{
  "d_expert": 128,
  "activation": "squared_relu",
  "balance_loss": 0.000191,
  "balance_bias": true,
  "vocab_size": 4655,
  "norm": "rmsnorm",
  "beta1": 0.9,
  "beta2": 0.99,
  "grad_clip": 1.0,
  "seq_len": 1024
}
Below are experts of layer 7 (counted from 0) of a mixture-of-experts language model. Rows are named router (the router's row for the expert) and show model dimensions 0-127. Each number is 128 + 32 x the weight over its row's rms, rounded and kept within 0 to 255.
After each expert's rows: a language model's description of what the expert responds to. This comes from a sample of Wikipedia text that the model never trained on.

# expert 34
router [167 117 238 125  99 143 139  92 143 116 110  63 118 206 157 113 161 154 117 105 132 158 147  72  77 176 145 158 165  62 171 114 111 113  67  78 119 103 177 171 127 153 112 160 108 131  84 183 135 148  62 179  98 131 132  94 120 126 153 161 115 139 107 125 100 140  92  84 135  95 139 147 142 166  76 147 117 128 170 152 130 128 133 169 114 127 171  73 126 195 163 162  71 126 140 148  93 146 127 135 139 116 166  98  83 135 109  91 125 163 112 135 150 168 136 133 171 162 142 118 142 127 100  97 126  94 176 126]
Prepositions after a verb or noun, mostly at, from, in, into, during, through, until, under, as in mounted at, killed during.

# expert 56
router [112 111 172 101 160 117 166  72  90  82 129 122  78 183 131 115 170 121 177 134 126 139 114 109 152 158 159 138 141 143 133 127 148 138 168  81 147 120 166 170 142 124  76 128 112 118 119 144  96 177  62 146  50 187 109  83  88  97  56 110 141  98  84 123 129 180 112 115 133  68 121 172 105  98 119 139 153 109 157 176 114 168 144 197 126 155 181 138 127 162 176 109  56 146  75 136  71 111 152 183 134 102 122 128 111 148 100  47 104 102 101 132 104 153 142 149 120 146 149 135 156 167  90 115 113 140 142 124]
Vowel or vowel-ending syllables closing Japanese, Slavic, Italian and Indonesian names: Riccard-o, Ku-ji, Ljuds-ka, Serg-io, Gorontalo-a.

# expert 28
router [174  66 175 151 152  81 178 116  88 129 141 117 113 173 169  92 174  96 161  97 179 158 118  80 124 218 102 106 148  96 151 138 117  87 132 132 159 164 161  89 136 104  50 162 144  81 114 140 123 166 109 174 110 154 158 114 144 117  95 168 124 133 121  78 118 146  77  72 137  92 160 153 112 147 109 175 137 177 115 151  89  78 135 162 109 106 189  71 126 168 170 162  98 115 126 133  27 144 157 117 140 112 163 104 113 138 105 113  76 138 154 118 124  97 142 106 156 111 156 136 107 161 110 100 125 134 129 119]
Nearly every comma, especially after dates, years, scores and introductory words, as in 2018, Firstly, However.

# expert 47
router [145  71 170  86 122 158 130  65  95  65 141 141  57 155 124  95 184 161 137  85 139 146  71  86 117 168  73 170 175 133 180 167 107 112 127 144 153 178 163 146  89 142  90 125 143 141 129 176 125 151 126 151 127 208 139 108  88 108 151 145 137 106 149 130 129 160  90  93 146 117 152 147 118 150 117 177 147 155 129 170  96 107 139 187  91 117 123  68 115 193 145 121  63 141  90 148  92 104 157 138 169 102 183 137 125 146  85  73  78 104 110 143 105 113 107 143 131 168 160 139 125 146 100 120 126 152 185 109]
CJK, Greek, Cyrillic and other non-Latin characters and byte pieces, plus blank, Yes and No cells in wiki tables.

# expert 36
router [119 102 175 128 141 114 182  87 101 114 112 136  96 170 179 129 254 134 117 111 184 142 169 124 127 161 132 113 174  67 162 141 150 121 163 112 164 128 141 122 144 102 129 187 165  87 130 134  89 168  88 140 142 151 150  96 153  76  92 178 123 105  86 179 140 207  78  85 105 106 147 161 117 139 105 153 138 109 135 179  64 117 112 150  85 157 179 102  98 143 173 148  75 114  72 116  90 139 132 126 140  85 162  99 120 139 119 127 118 166 148 168 133 140 125 108 157 120 148 129 151 143 113 150 150  97 189 127]
The word the or The, usually after a preposition or at sentence start, before a team, club, film or first.

# expert 24
router [130  90 129  90 135  75 152  86  82 101  82  81 134 146 142 162 203 101 143 100 161 168  82 100  94 126 161 132 145 154 175  96 137 142 119 121 146 154 117 156  96 118 102 161 137 112 138 193 156 161  70 155 137 158 134 126 157 148 131 159 113  67  91 149 132 171  66  64 126 148 126 159 123 137  58 124 119 148 148 144 103 160 220 173  97 112 160 102 100 213 136 119  80 115 124 144  91 127 174 111 166 116 141  74  98 106 123 143 104 105 125 143 190 133 142 163 176 165 155 122 127 131 118  82  88 124 170 130]
Word-final s pieces marking plurals, possessives or agent nouns, such as Knicks, programs, runners-up, plus its and his.

# expert 50
router [132  87 179 165  85 137 167  66 162 145 139 127 143 136 166 145 157 143  73 152 112 150 101 128 127 146 152 147 255 106 136 177  91 118 114 143 118 102 162  85 111 140  53 149 106 112 112 111 151 185 105 137 113 122 120 125 127 123 150 158  94 130 132 109 118 109 134  83 130 164 112 155 161 131  82 144 125 134 131 192  67  94 129 187  87 147 157  80 126 115 164 106  93 162  90 121 129 125 129 124 111  82 149 136  41 134 114  93 133 123 159 102 135 129 119 113 220 169 165 188 127 143 104 120 156  86 173 132]
Middle syllables such as ang, og, ong, iss inside words and Asian or European names: D-iss-olved, sl-og-ans, Beij-ing, Sh-ark-s.

# expert 58
router [130 121 182 169 129 120 150  87 124 148 156 130 102 164 134 112 175 134 116 137 154 138  96  87  92 180 161 157 163 127 160 129 131 129  88 137 177 133 159  77 135 148  88 162  56 104 116 128 114 160  48 167 108 214 153 100 149 130  71 136 170  77 138 136 152 133  81 113 156  77 136  89 154 108 102 139 144 177 127 147 115 116 105 167 150 120 154  74  42 150 156 133  92 181  65 182  54 152 124 122 115 105 128 100 141 145 159  82 116  92 105 129 156 145 106 161  89 167 117 113 169 151 132 116 127 117 116  81]
Place words like United (States, Kingdom), India, Mexico, country, and vowel syllables in Portuguese and Spanish names, as in Trás, Negro, Indiana.

# expert 10
router [126 112 154 122  63  99  97  76 121 123 149  73 129 191 190 140 175 101 125  80 183 131  77 110  71 167 130 136 195 115 122 145 146 107 132 134 163 182 124 142 102 125  59 136  72  88 107 122 153 208 143  98 151 148  91  78 162 158 148 133 121 158  93 166  89 116 118  88 165  97 134 174  95 179  99 190 121 136 107 211  90 129 127 191 136 136 154  87 104 141 148 141  97  94 112 132 118 115 128 117 156 130 178 136  97 126 124 127  97 147 144  98  76 141 138 159 172  87  82 124 128 125 105 103 150 138 136 125]
Word pieces inside proper names and words, especially -all, -ill, -ell, -en, as in Ch|all|enge, chanc|ell|or, Bill, Hall, York.

# expert 13
router [132 167 160 128 168 102 142  83 132  62 126 112 102 135 117 102 196 107 115 110  99 158 111 102  73 181  93 147 181 105 176 121 148 113 169 141 141 181 103 185 151 122  81 174 134  77  49 128 109 163 186 102 105 132 165 101 102 109  99 104 162 112  75 134  97 195 101  88 163 125 159 129 125 155  94 113 158 127 123 160 106 103 144 157  88 148 170  94 118 146 227 167 106 117 110 163 113 117 154 133 123 145 191 118  95 169 117 100 116 122 127 140 128 141 192 126 122 162 108  93 148 108 145 120 103 107 184  88]
Mostly of after institution or office nouns, plus by and table pipes in election and squad tables, and title words like President, Minister.

# expert 62
router [128 114 151 124 152 108 210 101 138  99 153  70  92 170 107 143 241 125 122 106 134 146 131 117 115 170 142 169 151 113 167 184 167 144 155  99 139 106 162  72 134 104 117 150 134 106 102 171 154 159 120 129 134 167 156  93 146 103 134 164 147 117 105 157 133 160  63 121 113  97 179 133 130 157 110 165 165 114 125 155 102 117 118 185  82 129 205  79 132 160 214 177 106 104 108 170 127 125 163 105 146 134 159 135  77  94 148 160  70 118 185 134 140 103  96 135 166 142 160 138 114 175 139 110 116  92 171 124]
Articles and determiners starting noun phrases, mostly a, the, an, plus every, any, This, often after is, was or of.

# expert 59
router [201 100 163  89 153 148 150  51  80 102 112 108  59 182 137  91 167 122 163  82 142 169 125 120 129 161 129 145 176 127 143 119 126 123 114 119 130 141 147 149  90 119  92 148 144  67 106 143 123 143 141 144 107 159 129  81 121 169 130 142 142 110  73 145  99 177  54 101 145 121 130 137 149 158  96 143 109 170 100 209  96 109 112 132  51 120 165  86  59 143 145 149  72 119  87 126  23 100 150 122  90 151 123  77 131  97  81 110 125 134 102 152 128 137 132 117 133 161 137 105 132 147  91  82 120 129 151 107]
A space token after a pipe or semicolon in tables, just before a number, as in "| 3 |", "| 6–3", "; 2R".

# expert 11
router [107 130 209 147 107 147 117  81 157 101 148 148  96 109 133  83 162 153 188 152 160 153 116  79 126 121  71 105 196 112 130 160 109 192 141 139 113 158 149 121 110 133  88 193 154 168  99 123 129 151  93 165 174 197 114 112 117 113 173 149 169 121 123 136  82 125 118  76 123  84 133 179 172 131 112 134 181 126 103 147 113  87 144 143 109 141 142  85 104 169 191 131  64 154 103 187 106 176 118 148 100 142 128 110  99 100  91 133 146  90 163  95 127 108 105 174 188 126 178  97 104 144 134  75 151  88 152 133]
Frequent adjectives and nouns after the or a, such as final, high, main, United, plus first pieces like F-eat-her, C-areer, ref-ugee.

# expert 8
router [ 96  88 156 138 142 147 123  32 144  96 165  94  69 164  91 116 186  92 169  80 162 148 145  62  63 174 104 126 176  69 153 117 163 150 120 112 101 153 150 125 125  98  94 142 127  88 104 198  91 130  82 176 143 135 147 124 148 209 111 145 116 129 139 146 138 145 122 105 131 120 123 112 156 170 108 104 139 164 161 146 103 109 123 167 124 122 128  58  99 125 170 151  54 126 119 114  68  96 174 118 166 137 126 113 117 106 107 103 104 135  97 160 158 177 127 144 172 181 164 122 155 149  88  98 125 118 141 160]
LaTeX backslashes in math, digits in year lists and tables, and accented-letter byte pieces in foreign names: \Gamma, 2009, S-án-chez.

# expert 14
router [148  54 187 186 139 133 206  68 123  88 129 124  80 164 158 107 158  85 150 109 141 160 126  44 105 154 145  96 160  95 114 160 144 136 147 100 120 130 168  90  83  95  85 153 107  84  93 165 122 171 140 117 152 159  87 128 120 105 109 160 126 129 107 175 112 151  87  90 131 104 153 158 107 151 122 142 178 144 154 144 103  98 136 200 143 190 145  90 104 154 166 131  83 105 104 191  79 150 138  94 141 125 102  95 150 111 122 121  64 152 121 137 153 123 126 131 154 173 148  91 104 105  93 109  88  61 138 116]
Word-initial consonant pieces (s, h, t, p, w, sh) after articles or prepositions, before the rest of the word: the s-ale, a t-errorist, k-ings.

# expert 54
router [123 121 180 123 134 136 126  65  95 143 114  55 115 178 116 130 171 124 159 145 177 138 131 156  79 191 139 122 177 101 193 114 167 139 118  67 149 114 154 102 136  89  79 150 179 162 151 131 115 120 142 142 135 192 172 134  79 138 140 138 143 115 148  66  95 163 124  87  82 120  87 140 185 191 115 155 145 143  96 150  97 134 125 170 112 108 136 120 110 163 178 147 106 145  90 145  90 120 138 155 174  82  94 139 140 108  72 112 120 106 155 113 114 109 176 168 115 149 159 116 170 140 121  92 150  79 219  92]
Symbols, bullets, spaces and byte pieces of non-Latin script in lists and results tables, such as •, ×, %, *, Japanese or Greek characters.

# expert 29
router [142  52 183 169 135 133 143  71 190 134 179 104 117 140 126 112 208 109 168  89 210 177 102 103 137 169 150 105 175 111 191 161 144 102 125  88 162 155 138 172 131  79  73 143 101 112 104 131 145 142 146 161 121 190 136 156 107 104 125 127 112 125 107 162 110 138 106 101 126 137 155 108 114 159 107 130 170 136 107 197 119  99 139 169 121 205 168 142 137 135 174 153 132 111 125 151  75 117 127 150  92 106 172 110 124 116  99 169 112 156 156 104 130 167 125 175 166 171 165 134 155 117 149 137 135 100 200 164]
Sports-table and career words such as medal, gold, title, Nominated, MF, DF, 53-man roster, plus digits inside league tables.

# expert 57
router [172 131 159 112 145 135 141  63  88 120 144 157 106 111  92 142 168 156 115  77 126 103 148  81 106 173 120 143 141 101 145 106 169 138 103 110 186  91 121 139 125 142 110 156 105 121 107 126  88 177  93 139 175 174 166 120 125  80 177 121 173  91 142 152 104 161  98  95 153  77 155 135  76 194  67 153 175 194  93 146  88 140 143 159 138 187 171  85  72 146 150 142 115 125 127  95  86 102 106 158 129 144  86 126  76 143  99 141 137 133 182 166 175  73 135 146 125 158 143 127 197 148 135 111 112 149 196 155]
Final syllables ending in s or z in Spanish, Portuguese and other foreign names, such as -os, -as, -es, -ez, Los, Mos.

# expert 51
router [144  97 169  99 126  60 174 106 107 109 143 126  93 168 126 135 182 159 145 109 157 138  84  87  95 217 107 155 168 113 130 114 142 114 151 104 163 151 165 148 138 122  55 163 117 132 130 164 108 181 107 114 164 209 125 133 118 106 100 143 169 142 100 137 106 147  53  89 149  95 122 172 103 184 103 166 130 150 124 168  90  98 128 151  77 152 180 111 137 139 181 129  42 123  98 139 108 141 118 152 186 127 169 105 112 125  92  77 114 134 142 144 119 105 126 190 190 157 131 146 140 146  76 121 131 126 157 145]
Final pieces of place names and personal names, such as London, -shire, -burgh, -ington, -ton, -son, Angeles, often before commas.

# expert 9
router [180 117 147 127 127 146 154  80 150  96  95 143  67 132  80 109 172  73 181 169 140 127 164  57 113 147 119 113 170  67 144 116 136 104 153 120 167 109 182 136 136 134 103 158 109  93 101 130  93 158  90 131 133 202 113  60 135 125  90 148 161 118  44 125 142 145  67 139 125  55 110 139 135 114  64 120 190 151 106 173  69 145 166 146 122 179 147 105 144 142 203 118 140 147 103 129  92 162 164 122 101 140 112 152 144 116  69 137 140 138 123 151 129  65  99 153  89 127 123 116 126 150 117 127 114  76 131 141]
Early syllable pieces of proper names and foreign words, often Spanish or Slavic, such as Ro, Cro, De, La, plus Ice in names.

# expert 2
router [104 136 150  81 119 125 115  56 127  93 138  80 116 149 138  77 141 145 150 168 165 146  96 120  77 157 108 155 145 117 133 163 168 132 153 133 144 164 156 113 128  91  95 146 157 134  80 151 104 149 173 138 177 196  74  90 151 102 108 121 105  95  66 124  58 161 129 116 110  86 116 144 106 169  99 158 114  97 110 160  87 101 162 192  83 129 174 118  71 165 164 158  81 102 134 142 108 121 162  96 143  60 163 139  89  83 135  75  85 110 117 158 121  93 153 136 181 144 117 129 130 172 122 118  97 100 190 183]
Mid-word pieces like g, ag, en, ug, ell inside names and foreign words, mostly German or European: Rückfr-ag-en, Pl-ag-ino, Marc, Reg.

# expert 27
router [141 113 173 131 152  94 183  98 138 113 139 165  88 130 100  61 153 168 150  97 140 163 141  88  93 180 134 156 160  31 196 161 125 125 146 131 159  82 179 162 133 117 114 159 113 147  96 199 137 116 108 144 155 129 136  74 145  86 136 172 167 113 124 159 109 148  68 101 162 138 137 139 131 133 148 134 135 123  84 165 116 107 114 141 166 131 160 115 100 211 175 110  67 126 131 141 103  98 160 138 138 118 153 102  83 194  94 104 106  87 158 158 171 133 127 124 141 191 157  83 155 133 124 104 154 122 196 116]
Prepositions following verbs or participles, mainly to, with and by, also against, without, via, as in characterized by, replaced with.

# expert 19
router [145 129 130 147  93  84 180  69 168 146 134  93 107 183 165 103 184 143 132 126 151 113  80 107  92 188 100 162 173 108 167 154  97 102  74 119 114 163 148 102 160  73  81 166 129 118  89 130 135 138 126 141 185 137 143 115 121 121  83 148  87 130 131 105  99 129  48  86 183  99 147 124 150 135 109 186 161 131 134 144 129  80  97 155 123 137 136  96  53 172 143 194 140  55  74 138  89 138 136 136 178 101 151 102 123 132 126 150  98 107 163 165 173 129 122 166 105 163  90 146 116 149 107 114 139  93 137  67]
Middle pieces of split Latinate words, after prefixes like con, acc, adm and before endings like ed, ation, as in adm-ir-able, al-ign-ment.

# expert 7
router [136 127 167 153 151 138 147  61 124 137 110 147  72 171 126 132 187 100 139 107 161 121 129  95  88 137  81 105 144  67 149 157 171 149 141  69 178 131 146 148 107  94  83 162 119 101 123 159 110 134  71 111 164 162 120 109 143 179 128  92 132  79 130 121 140 137 111  76  71 114 109 140 167 152  71 157 164 117  84 178 106  94 162 162  54 169 145 100 121 171 159 156 130 110  95 172 107  79 152 153 161 133 149  76 140 135  56 124 141  84 186 150 150 126 134 118 123 107 132  94  91 128  84  73 106  76 159 160]
First pieces of split words after articles or verbs, mostly Latin prefixes such as ex, dep, exp, de, inj, rev, plus the particle de.

# expert 33
router [192 142 181  97 170 104 159  93 169  72 117 149 138 141 128 114 170  88 187 134 178 154 130  46 112 146 154 148 160 123 189 160 122 136 120  82 136 143 159 136  85 118  76 162  97 119  59 173  96 153  89 149 132 169 144 138  99 106 136 201 159 136 120 131 158 134 107  86 105 109 143 171 107 142 111 129 158 126 136 157 137 127 145 179 130 162 180  88 119 168 121 125 107 106  57 158 122 134 145 154 154 133  72 100 144  92  60 129 121 161 124 131 162 143 116 156 195 141 139  79 150 134 117 114  60  96 177 104]
Short verb forms and inner word pieces in narrative text, such as go, me, does, gave, es, and fragments like sp-oke.

# expert 21
router [ 81  99 153 157 119  91 143 103 107 127 151 110  68 128 117 127 155 124 125 143 139 130 119 108 151 149 100 141 190 128 188 155 104 114 134 135 172  96 148 116  95 166  78 200 119 138 121 161 145 143 103 170  96 207 104 112 125 163  98 169 108 124  99  83 118 128  77  87 112  76 144 139 130 150  77 146 113 124 120 195  98 115 146 170  88 152 185  65 118 184 135 131  86 107 112 110 118 149 146 126 105  87 143 115 112  74  47 115 132 120 112  96 134 118 125 148 184 113 151 145 103 118  44  61 170 147 199 129]
Adverb suffixes like -ly, -ically, -ently, and auxiliaries or adverbs after has or was, such as been, being, then, still.

# expert 35
router [128 111 178 169 131 113 180  89  99 120 157 107 166 190 183 158 188  89 210 165 164 146 142  92 113 165  92 152 159  88 200 137 138 106 119 101 158 149 146 111 117 141  97 149  82 114 103 186 119 141  42 113 139 163  76  95 111 140  82 126 127 119 141 173  95 112  99 103 137  91 157 103 123 118 100 191 144 153 111 132 121 105 154 139 117 201 147  61 110 139 167 113 107 129  65 134  89 128 145 139 169  78 183 116 136 116  52 142  84 156 126 138 101 113 121 152 127 159 132 120 162 157 104 120 129 111 144 143]
Subject and object pronouns he, she, it, him, the verb be, and the word ending -ar in hear, nuclear, Tharpe.

# expert 26
router [104 118 174 136 148 130 127  73 146 146  86  90 120 152 120 131 171 115 125 103 132 141 132  85  89 148 107 121 170 120 159 149  96 106 147  72 194 122 158  89  70 119 120 169 119 146 116 151  86 126 130 169 148 156  75 122 107 150  90 139 149 111 106 127 136 177  71 119 129  89 141 123 134 151 110 140 158 156 126 145 101 103 152 189 115 124 168  59 113 163 151 180  69 150  99 162  80 169 135 121 195  55 120 123 163 130  82 116  58 112 180 118 169 104 122 157 124 130 143 150 182 165 104 108 128  61 220 147]
Adverbs of degree, negation and contrast, plus word-start prefixes for un- and approx-: not, so, most, well, much more, approximately, undrafted.

# expert 18
router [128 107 177 153 123 147 115  84 163 123 180  94  87 135 135  78 179  87 136 101 127 152 135  63  63 157 112 132 160 119 152 154 138 116 160 139  78 132 152 101 140  67 107 157 106 106  93 135  77 154 101 150 171 223 117 119 136 152 113 164 150 121  85 155 128 166 118  97 120 147  93 153  96 156  40 151 151 128 104 179 110 124 197 124 145 149 173  89 125 158 169 157  99 146 153 117 100  77 194  78 152 101 133 104 117 108 120 115 124 138 100 113 137 106 116 158 166 175 155  92 130 165  94  56 126 128 178 123]
First pieces of names and long words, such as met(ropolis), Cz(erwosz), Mc, Thom, and colons and digits in infobox or taxonomy fields.

# expert 60
router [115 101 177 132 141 122 107  53 167 120 146 131  97 146 120 180 163 143 133 164 185 110 148 125  92 150 102 156 212  86 153 114 160  81 132 155 159 141 171  70 122 100 105 126 113 148 155 125  75 150  98 138 117 134 174  74  99 114 130 169  79 150  78 119 124 120  88  85  98 104 132 122  99 130  19 142 130 162  99 162  93  85 125 167 104 133 148  75 117 179 190 128  74 113 126 144 109 159 188 135 112 132 166  77 129 115  74 119 112 124 105 161 127 129 116 155 108 168 178 168 175 123 134 141 125  89 133 145]
Month names after a day number, such as May, October, November, plus mid-word pieces of names and kinship nouns like brother, sister.

# expert 22
router [132  70 173 112 122 112 159  64 120 155 142 114  79 128 139  80 152  79 186 100 124 165 108 127  70 161  67  88 208 146 175 152 150 156  97 103 129 154 189 122 115 126  56 149 163  86 149 162  97 168 115 158  97 177 149 144 108 104  86 100 146 142  97  93 135 105 124  93 121 105 154 145 101 132  72 168 185 120  89 154  92  73 143 151 118 167 123 129 108 180  95 123  80 168 121 100  88 152 118  66 133 108 122 152 119 145 123  76 111 144 141 149 135 140 126 135 181 123 186 158 180 137 122 145 113 124 179 126]
Mixed pieces: mid-word fragments like -el, -ers, -ens, plus slashes and colons in URLs and times, stray spaces, and bytes of non-Latin script.